{"n_layer": 13, "d_model": 224, "n_experts": 256, "experts_per_token": 6, "d_expert": 32, "d_shared_expert": 64, "activation": "gelu", "moe_layers": [1, 2, 3, 4, 5, 6, 7, 8, 9, 10, 11, 12], "router_score": "softmax", "normalize_top_k": false, "routed_scale": 6.53, "balance_loss": 0.00303, "balance_bias": false, "router_z_loss": 0.001, "router_bias": true, "init_std_router": 0.0259, "lr_router": 0.00106, "vocab_size": 32768, "norm": "layernorm", "norm_eps": 1e-05, "tie_embeddings": "early", "optimizer": "adamw", "lr": 0.00144, "beta1": 0.9, "beta2": 0.95, "grad_clip": 1.0, "batch_tokens": 65536, "seq_len": 1024, "train_tokens": 508800000, "steps": 7764, "dataset": "wikipedia_en"}
Below are experts of layer 3 (counted from 0) of a mixture-of-experts language model. Rows are named up (a neuron's input weights, with its number) and show model dimensions 0-223. Each number is 128 + 32 x the weight over its row's rms, rounded and kept within 0 to 255. Numbers have three digits each.
Before each expert's rows: a language model's description of what the expert responds to. This comes from a sample of Wikipedia text that the model never trained on.

# expert 31
It responds to: Table numbers and the. Digits like 7 to 11 in table cells, rankings and list numbering, plus the after prepositions and name fragments like K-ess-ler.
up1:113096143167061155157140149109160239100097130123150130089199161147120122120120122145139089145141158150137110143135178181114073138163120127126143153166128122118096119142158123114135122149121120086111134109172151137184153129131139112085128137131185117131027158133144075153106089123169123121091116125120115106070132136093102077161180149124096117140140101128184137147104108128174056086114173036120115171109157135134187114155150033085135128096105155137146173114129146131143145139200115132183160135057142129103113145094131114103145126139088123054121152143054135091182125125122131110071120133113141076146229067178154136138146124194128141151086120127113112133158142109138097200103

# expert 55
It responds to: Mid-word syllables in rare names. Inner syllable pieces of uncommon scientific and foreign names, especially species and genus names, such as Rhamphor-hyn-chidae, hyg-omi, Kuruneg-ala.
up0:077115081121177151093048090160088061132085132138131115076118107084149134150185145110122127169091142068094056107146148129163109107154116171167096132149140144146129117165112110114143138137092127147119104131171153155058112096122158230156158124136106094144138082140127045135163128135150140207100147126116064127181114114106159191240079134102125117117111130144102070064146072055107177159151169135179098172161140118102112134162095180117106126138131139065168154115109073150149151096128149169102087132093105124116151092112116154102132172131133108156113167108153124117133142133125119102136150139156121132104163166099081124155185121130117164135147137091130155206081114167107132103116

# expert 50
It responds to: British and South Asian terms. Nouns for places and topics in British, Irish and South Asian contexts, such as London, Wales, Conservative, cricket, batsman, India.
up0:127127148119163137126110144121161085151093141166061090071112167078164101116147147103147087126124164134123142119077114108137121200123204070132122119104070149110079132139094170134058133078174099136137104121115169110140115148120132136107131124113140156112099147127067112172146117178142115137134070153152133182100144131155128121152086138156097114171141095066087112174093110149085130044090100075045127101186163122063150110112086099119151122131144163164119077105088177180126135146183126162179121161144107160063156137120194046112126124073144093166098133131165167153148132159110124089100158126090132153113116139135125129047102100139186154156129152144138078078133100168186125126085

# expert 40
It responds to: Sentence-ending periods. Periods closing ordinary prose sentences, often after a year or noun, plus ")." after citation years, as in (2020). "Title".
up0:138126104115111154112084151113084134113099101116100170083130145083087166106140137227132090125086111156077125123142148120128071111115078151074161187167134168084160075149091081128120139104134132123155139147102097148124111116141114108132079130139096121137133117113101114156132147135140085169135155089123127134126081094068173176143078103153111131130082108127098158139166122135099123103100091128140133111139150146112199141186121177113128110169162131133128095226124112102140146187067140158135133171129165178140092092255156151154142199100138175078173186190120105151083097138096127139130097132107189129141141156125135135118134089166113116159087114192097040158181093081103144119111

# expert 37
It responds to: Personal first names. Given names starting a person's name, especially Slavic and European ones in sports tables and lists, such as Andrey, Aleksandr, Mikhail, Stefano.
up0:118134189124149152099169115125151095112121128141124095161089093123154117113192060173138178154117175112169074145140120123144103141152102244106132150130086142126144144113122113106095117140139129032126105123146150122133108151184094125147160093182144075120107099118142115126179126083106126143115121140121177123108182121146125118098123060153173143120101138125075114105144112119122077138076139155109129155138056149143155143120157094134165142145110118115175171107147142109146094082086119084108084162082111111156136178080121101098124167109108099179158124132115135053094144160051111185140096126172088169138123176113005160149131139171104145083076135130152150112182065102112200170144

# expert 27
It responds to: Word-ending suffix pieces. Final word-piece suffixes completing words and foreign names, such as -ers, -ies, -ie, -ees, é.
up0:135113144142125115170123110087153059112118184140115063136162137082145145136182130127122063168079130105164119076120129105080144162167142181119145156104182186102132141168082120103081116208078108125110045127148114137080107150144153134126173137078169066135172137092109114130142155127172118117114143209128109094075114110130094128084167138128177174078106169079097134168126105154135112114095076156119099019122133135097140136137133086166127145139107106129061162121092183118151169102119171144186129146159167074119168139127128092109094114125134115150118132119201139129118104114208153152101168142121170132145128170082112148080167074172108153135126132099095158150159084139141076114123

# expert 0
It responds to: Physical action verbs. Past or -ing action verbs after a subject or "was/to" in narratives, such as pulled, turned, struck, took, went.
up0:161087091114133121125057122103160134105126118161108106115131085153134120102121099123160103127162136159141126170125144139109156087148108119145117194131128144145156057193123086115078123149073138129139118126186131143147176126158159165142115065131124118066157088135084170129165128125133146137117101133089083076175169079069107148100178168113124109117116159083152095081165151116089188216068150143177154099138126127079130110095106159109117079146091138096088147103083088095057085076120106164142095141112158124160181096170114148145161128168120102139122130130171118104168133128140136186156119154148181211136098125042149098221093141151177149084147148137141113137118049075140134137116

# expert 63
It responds to: Film and career verbs. Verbs describing film casts, releases and achievements, like stars, directed, starring, won, defeated, often after film or series.
up0:166176098118102182105142100116103094155135141118107080084124108161133146109161145162157151128111105249090085113124054117106148122125146162160140061094100145133137048102152124121133178127162135172114100143155195177098128175173135162140107125150123149067128145104117143153134131160084156134124156115128099116128160112086134105160119106164095147149152086194095178188157131106134069122040104116133146130123084145136118092140100110197088128102124125147130138182076154117129186123143172170078092120109139138119118079095145127113122106152097151156094102071155136115174169120094103107167125107154094071129096164141182155165130166113099144176104128075118077069123196159073137197125

# expert 49
It responds to: Recent years and language. Recent years 2015–2025 in parentheses, lists and tables, such as Population (2023), plus the word language and stray the, in, pipes.
up0:082109088092103116148104107099109087131144151151138149112173133098123163124160143177095099162125139136131167096124118099119134139078107190139094156148140055137115086176150116208093061168148152081157127159173122125085128135083086182158108102136063166126152157108170154171140068153098146155089098112080142134108143162136098147146161014172129083121106108154126093135157065145093136094153129123185117133084134084163139190162089108129161114125205166112121117115132109130161097142143143116172100116128082099131135152124164144133128115050157137054143073185105089154143111111114140100104175138145167106106179128238064171089131127145142114119105136117162077148127146121137126119107

# expert 36
It responds to: Mid-word fragments. Middle pieces of split words and names, such as pre-cast, nost-alg-ia, E-vert, interdep-artment-al, Cl-og-ging.
up0:129154111101133149174119137099110059137128150115108032096076165077148133092135137123169183134134106137081077092148133135146116135157170208162139134108091139170089092115126107102141129150128138134103131128165117118140088077077108104138099102116167090164254095140162039157106108145128167157027064196141151049152068125149164125157141196136167148179096161151121116114102056098116161157111139083137115152162111119174117143116131104138168108156124163147126131118094140191077104134096123126145066120177092090104104133151128100111152142092137129079115132122088163124115098122192150130153132137084147118143138100162138165113174125118110090153179151110130108157142122100111160157121

# expert 59
It responds to: Position and part nouns. Spatial and physical-part words after the or a, like top, side, lower, above, back, platforms, often in descriptions of anatomy or structures.
up0:091167164112135125168111104153157113127090115098148031151156124071094098136094140147079154165125079123164178145119119190095121161138255138156080203143162140107165087107132194076086098091121144113148097074145171143104082113106139118158120125168101089148120108153089159095168139212190083093112121082078132115102151120142104092076127111129135168155073155142113155120095160084141100182102174128084139150126116114195166143148121106107076074119135137134173116104116156107186110114154108136144098093143131150108187152105145152147084109099105083107123127179107150109166084167114151169144124136131149118186164101101117076130166122098103114089150143148134161131119133092152125141099

# expert 35
It responds to: Mid-word suffix pieces. Word-internal pieces and suffixes after a stem, mostly ed and ing, also eb, ec, ation: wooded, lending, kiteboarding, notebooks.
up0:152188125150165115134139142086099069122114111149099160132160149095117130104180157108122189131042119090156071179202149130170090098130162159126097159104102143213080098171144102142122113125150147150142149173119127138097123114140112106163155124130146119124167072237064133115098121164140156148135117090125102100144110107169137128095207111048085144191127098168109070105099083055164079111159100103108151136155166099100155103147104139105151128143112131129167149120079138166122147128109165092087089104112077139103147103185103143131136139142115114102163140168153178091115164094113095137165116091149111118150111145049118121105201127158057176145164123115131124182135128152172141131156

# expert 8
It responds to: Institution and vehicle nouns. Nouns after the, a or a nationality naming organizations, vehicles and places, such as aircraft, airline, ship, Army, company, film, city.
up0:103040129127074148223122167177130140085114155111125115158163045018173124106185100124122145139121118118158174110150134122158196162132150111180056117119177184146130096104195103187119118165173159125116172145139071094147137113090152153129107182104140125093144106177176126166137099210104162092122088103111138140095119113137109084143084169180112082127117104119140139105114137128127098100149095113152152142108150086105088126147113136103113137085093112106111128170129120188098169105200087100113117084124112153158067096127185159146132142135133151134125096153184127128125104162121120099127080135099203114100124116104051184151143100073109105113126111122123092098122124141129135101105

# expert 14
It responds to: Word-internal pieces, He, digits. Mid-word fragments like par-aly-zed and three-and-out, sentence-initial He, and digits inside scores, ISBNs and table numbers.
up0:152136141081191136142110106148131059086121083080142166108164135184140128109152099126151136163111117142159123122119114119126050134154098170131167073159135149137133114082133111124160137164101178152123152168151119119069143186152127130152136122174128112103117142159146080078114098164123079154144112084118107108110088055144140082119114150132109126179242086114186141107123143117099101149113143140150145151137132161149132111127103149095136167163131126118122067124131124131127144080161179149140107132175079182192148112106141123122072220154164112094024133069086163103100122153141061082144115080128078156108099138119107157182206090151127113165152109092122166141149088161087170129071

# expert 47
It responds to: Commas in lists, clauses. Nearly all commas, especially separating list items and clauses before and, which, who, including, as in banks, factories.
up0:106094099156116123143112142201133159121251113115149142137132122138132161209089148154167106045146104144117141116154144119115129102095125122041167119145145093116154119137113128174114137129128143164139125077119118128134130101069116132131108120123105168120125169133179141143122140116157065112132152142121192194129120215229168141127127111151102111147143119128126148147120175139113045101106102113132110140139133114090170163094130119117144142133129138255137089160112147117118133167095128079160141219136121102104141165161170106208106040114206076116113150079110113131092104156129130168077119126137118124133134088158108126109114142132185126137120143115137119099186132131130162111126

# expert 26
It responds to: Foreign word fragments. Word-final or inner pieces of French, Spanish and other non-English names, mostly es, plus de, ie, is, e, as in Dunes, Cottesloe.
up0:076074123111139111173111142154136137104142136121138129139192133073082136164102156146062142135192069124103179106088133101131189118158058128130113135099155095086000120106146093176083126082099165111142102096133137154126148127029086121140127104142125148092082114163120107125231148143133137095114191104132142114095115176121114119155127202183138120218134125138135139092141119117152150085140143139073132144170175124157100123094135150112121133172128118188157127089046093126131110099153149146159101147119092065119161067111104069146151130146104092105122123130128110125124131123107139079133162164130100176124136141133114152136157191112170115104136126112073157134136188152141139138162

# expert 58
It responds to: Citation and initial periods. Periods and closing parentheses or quotes ending bibliography entries, dates and abbreviations, such as Press, 2001)., initials A.G., ISBN lines.
up0:128078101128118143102176142035127180102119135063129115144090131105079165079089095139146071090085165170062148139163152122130110114140168088189144203127164062106152097092173099166119108102091175092146123120114118212136157159146097109197126143194103118147126176118176089146123108074124119087132135119114128157134119118118143120147089147170096111182118131102092145104148128117112171057130153150129108142147071141135114072129100107130132112071124160144189134121130087136150099130120119145109167106085174154159055121141117138143127102160150161084126175186113088113161160094077143132112128160164157146070142129090117161151154072086187089157178147125122151181157069138110116172167

# expert 52
It responds to: Name-ending letter pieces. Single vowels and short endings inside or closing foreign names and words, such as Ye-e-un, Nanci, feste, Mahaleswarar, conformal.
up0:129109087110147135123109140126156113128118107058110130129176132154108129104086104106177134143161100088160095155164070126076105091140107101119160125138128122108142111188130077024143132179153137191130124107152122147139141157186136160136133132135213089156157108151189068164104113160112255176117130129087091147176166096112118092150180142097097148127053152132128140130171098143120164094104091097160123143139133112130135061124118134166092199141122167183091151130145167186118101183145142172116130081127090115136121067115122141121125144151138111142155126068144183148103154087214120134105107159169122087110115127125145153087145127199105181135125122063113121143160129131112096117152

# expert 62
It responds to: Music, sport and field nouns. Nouns naming fields, events and genres, especially in music and sports, such as song, rock, world, Championships, Welterweight, freestyle.
up0:096109149142096215163139109127125098128120108098086044136112116109184160149115134113121094170161085173145123129142159096158210114120120116146121144113110107204109146181165120172125133132089172123158179124160097125139178049151088141090083103116105085138126170155103113131078140140106179136146106113097122139079138115125100127138171148162125144131132072127151171078112093137116053115140112148118124141102050149091112165141055105215082137098122075155112160186081117071136063159199089086127123117118158104086068197105192135142149156166168175115129165154114148164129158127129184130099099114107142141148169151186141148071137129118138138138146116107106097120132137147151161098168

# expert 25
It responds to: Years in dates. Four-digit years ending full dates or following in or from, in prose and tables, such as 17 December 1944, in 1989, (2008).
up0:132121097158108140098163155129135166151192183213087090148121108095116094142119167113174119075164164136164179103096130184143138157121107108126085152131104052101089159152162183157118134137137096071153133132101111187120081114117097100096105160066105175169091179120089164163066153088145121117179123097207158147118135129081106119116106100156112112157140125116138119113156172128118161097147212133093100178118107099104179113111162129148140125110091126180113116115106095149118088175160134139149168152117148170093086126164160115152177114120145205095160088145111063184159074163092175122093170113173207115121145102125126119114080147104157091096113107132118150107134068151166166162143

# expert 42
It responds to: Clause and list punctuation. Commas, semicolons, brackets and "that/by" separating clauses or list items, as in measurements, place names and number series.
up0:137103103117083138102171170117164178181172161092156118187126151087205070158092138078141127113131119172105154127137142158109124135093138121079133121185132100100149192105151166135133112119137135086159132093099129072182109134079104105100141140117113138114106180117111178122120209103195122134156098096148135139116132185155106097052139134192177069157147089084155207150126156094181121091105139152129103129096078133100142147149202123153117108131043087160198130144129087150086090165124108119153147144128163125083075112102154075160140118116168155065114117163115098167161085158126160160138137099141159100104115075137106091144133130115110056084141151186118089104138144107151168123137

# expert 61
It responds to: Definite article the. The article the or The beginning a sentence or following of, in, to, before a proper name or noun, such as The Potawatomi, the commune.
up0:156062108170108136144185212119153174170173196141172096186074137067136091112118137070170102100141129133114160134091128156156161147132112116118102128156126095097108164166062120139115198061150102083107108081079177144175132073121109065063082156102123129154115167083104123133083137100169100124134158148139155146124104130122133075135102156176134147147135115108170114175112112089132098099094170120120056146152121128139097096097141161147095098055087122114155146105103103158107079146177132102146133111094162153119137094152113076178116117118119145112102191156151122107168069148145135123109118103160151102071156090172140119145118168109170166117102112215178149086125141100156167115173

# expert 51
It responds to: List commas, under. Commas separating items in lists, places and numbers in tables, plus in and under before teams or leagues, as Bangkok or Carbon, Northampton.
up0:103132176098171140149124131137123087126145173139086154108095138123208103096159126119172122158116127095093144137157130114106080126190098154151155133117134125170142161000091132141072134164185181131151098111067108069173095143170111119131155143115131117112111129135130117161135175092088177122116155099134116172127125131120120165142170084113151099159091179104101129228149123095120133113076130103108065151118078136088167137121165124109155178131113051180085121159152089133072141130119154134098110103139119143077154199121123079116143127137106158186127153148187130151160136158144116067107090146131088139114110147142124107091129055134108054121142167181163097171150131143100141218104

# expert 22
It responds to: Abstract role nouns. Abstract or role nouns after a determiner or possessive, often before "of", such as took advantage, air traffic control, support, leader, president.
up0:115152143113089137197152112144142164102124074101103114058123157104115137098180117140155098120168057153099131146179131092119152105143173144122087106098132161115110140158140101116177115176162201118116160120129132067163141119166116171128084089139141152191151125110115067134150166171136097207138139129076110112052107117124082107159168143184058079139117153140161151130079135133080145154089079161148133129119059152176097118072114124136143159111160139108133141143166192144082121103197151161149107109103132074080121097134151147125158162085124120039157137143080152170144099153097153136141131153116118042124124158123115152116106130141222175112130192140114099097097178147122134156106

# expert 18
It responds to: Reporting and life verbs. Past participles and verbs after was/were/had/he, such as married, announced, also, released, included, built.
up0:070192237109136072196134115123119122136098129148146100102153118082087160099121118143093141123099105201133173091175119107125126106134121102119128086156133141130151084151087122180103100117102156112082132143154090107122133094117136130137169050124098095095190134131178142117094089153142095092111081186137104125135145165169073169118131124098138109114097095144115141080131156143168113108181117115130176143129168089137142136125102143102108179113178191119116192128214109138227115155157097070094172099079112163104169124133092121098133169117118075178094129184100114100101080155186111123139104135126127120182183117173134122118064113155147138132087155156153159201142148151125095142134

# expert 16
It responds to: Definite article the. The word "the" after a preposition in running prose, as in of the proceeds, for the event, during the Revolution.
up0:116127136144140077133110161174104119123136078120085139055128122104107147197111130146157137154101136012134054149144092104121116093147100117181139112155206140146136141142105124147164125109100113173075152120070099182145156120134153157122145078106141069141130141127161131156131124147115151138065176180114175078203133173100171153161117167137079110138105119140126146090134121118102176141084110102207092122168128091118069127121106159109085108114190152135100078115142112034143135098125150130076151103125129132143121104138099161120134103083096129139114170138125157117152174120150059079144118139102147109199131114112155150181051116100168152142176112127074136097192061159151103128121

# expert 2
It responds to: Sentence-ending periods. Full stops closing a sentence in prose, including after years and numbers like 1984 or 2012, and some initials such as Franklin D.
up0:177064130127079122139139140098180187142164134141076089172130139089139085154120174126187115086170148123129185139095180169138120175084188100087096122161108102114079136106123178116088150108177135125182106126111129145143125077116126098103100119108099166134073155128094158133107153090172080109130136090171162126075115131079099083104106117175170121173146099068176135174137133179157099118151151095118072201105110128118124161071163177133163117133106095174186065147127098165103128153164111108144140144092166140076137173172121096182103089083180131069125110146109114149157080126094136135071179085145119098074173124143122106106135170094180095134108132126145088117131075122131185119129

# expert 15
It responds to: Pronouns and sentence ends. Subject pronouns starting clauses or quotes, plus sentence-ending periods and colons, mostly in plot summaries: They, I, We.
up0:130085084122130160151191188088113149154170143166150086159163154101143099146155125130120094107161131160144174118111136144124141160083144064126138130104157126116102187100044157168137146109213104110179077111116146127142100109071101126103142174099099165182150152070133119158098157158154072130141136099119160179066138138125098105099060062163101089113127112095134156152145174152154114084107122117108098142116099129090165180085139107151128100113131104193164134126130102120139098135136139039184160146145198163114094167128141093162075149098181131109140084132112101132149092155137117147099180120122158133067151085191165081051165112100135113135115179159165097118132096082167152122168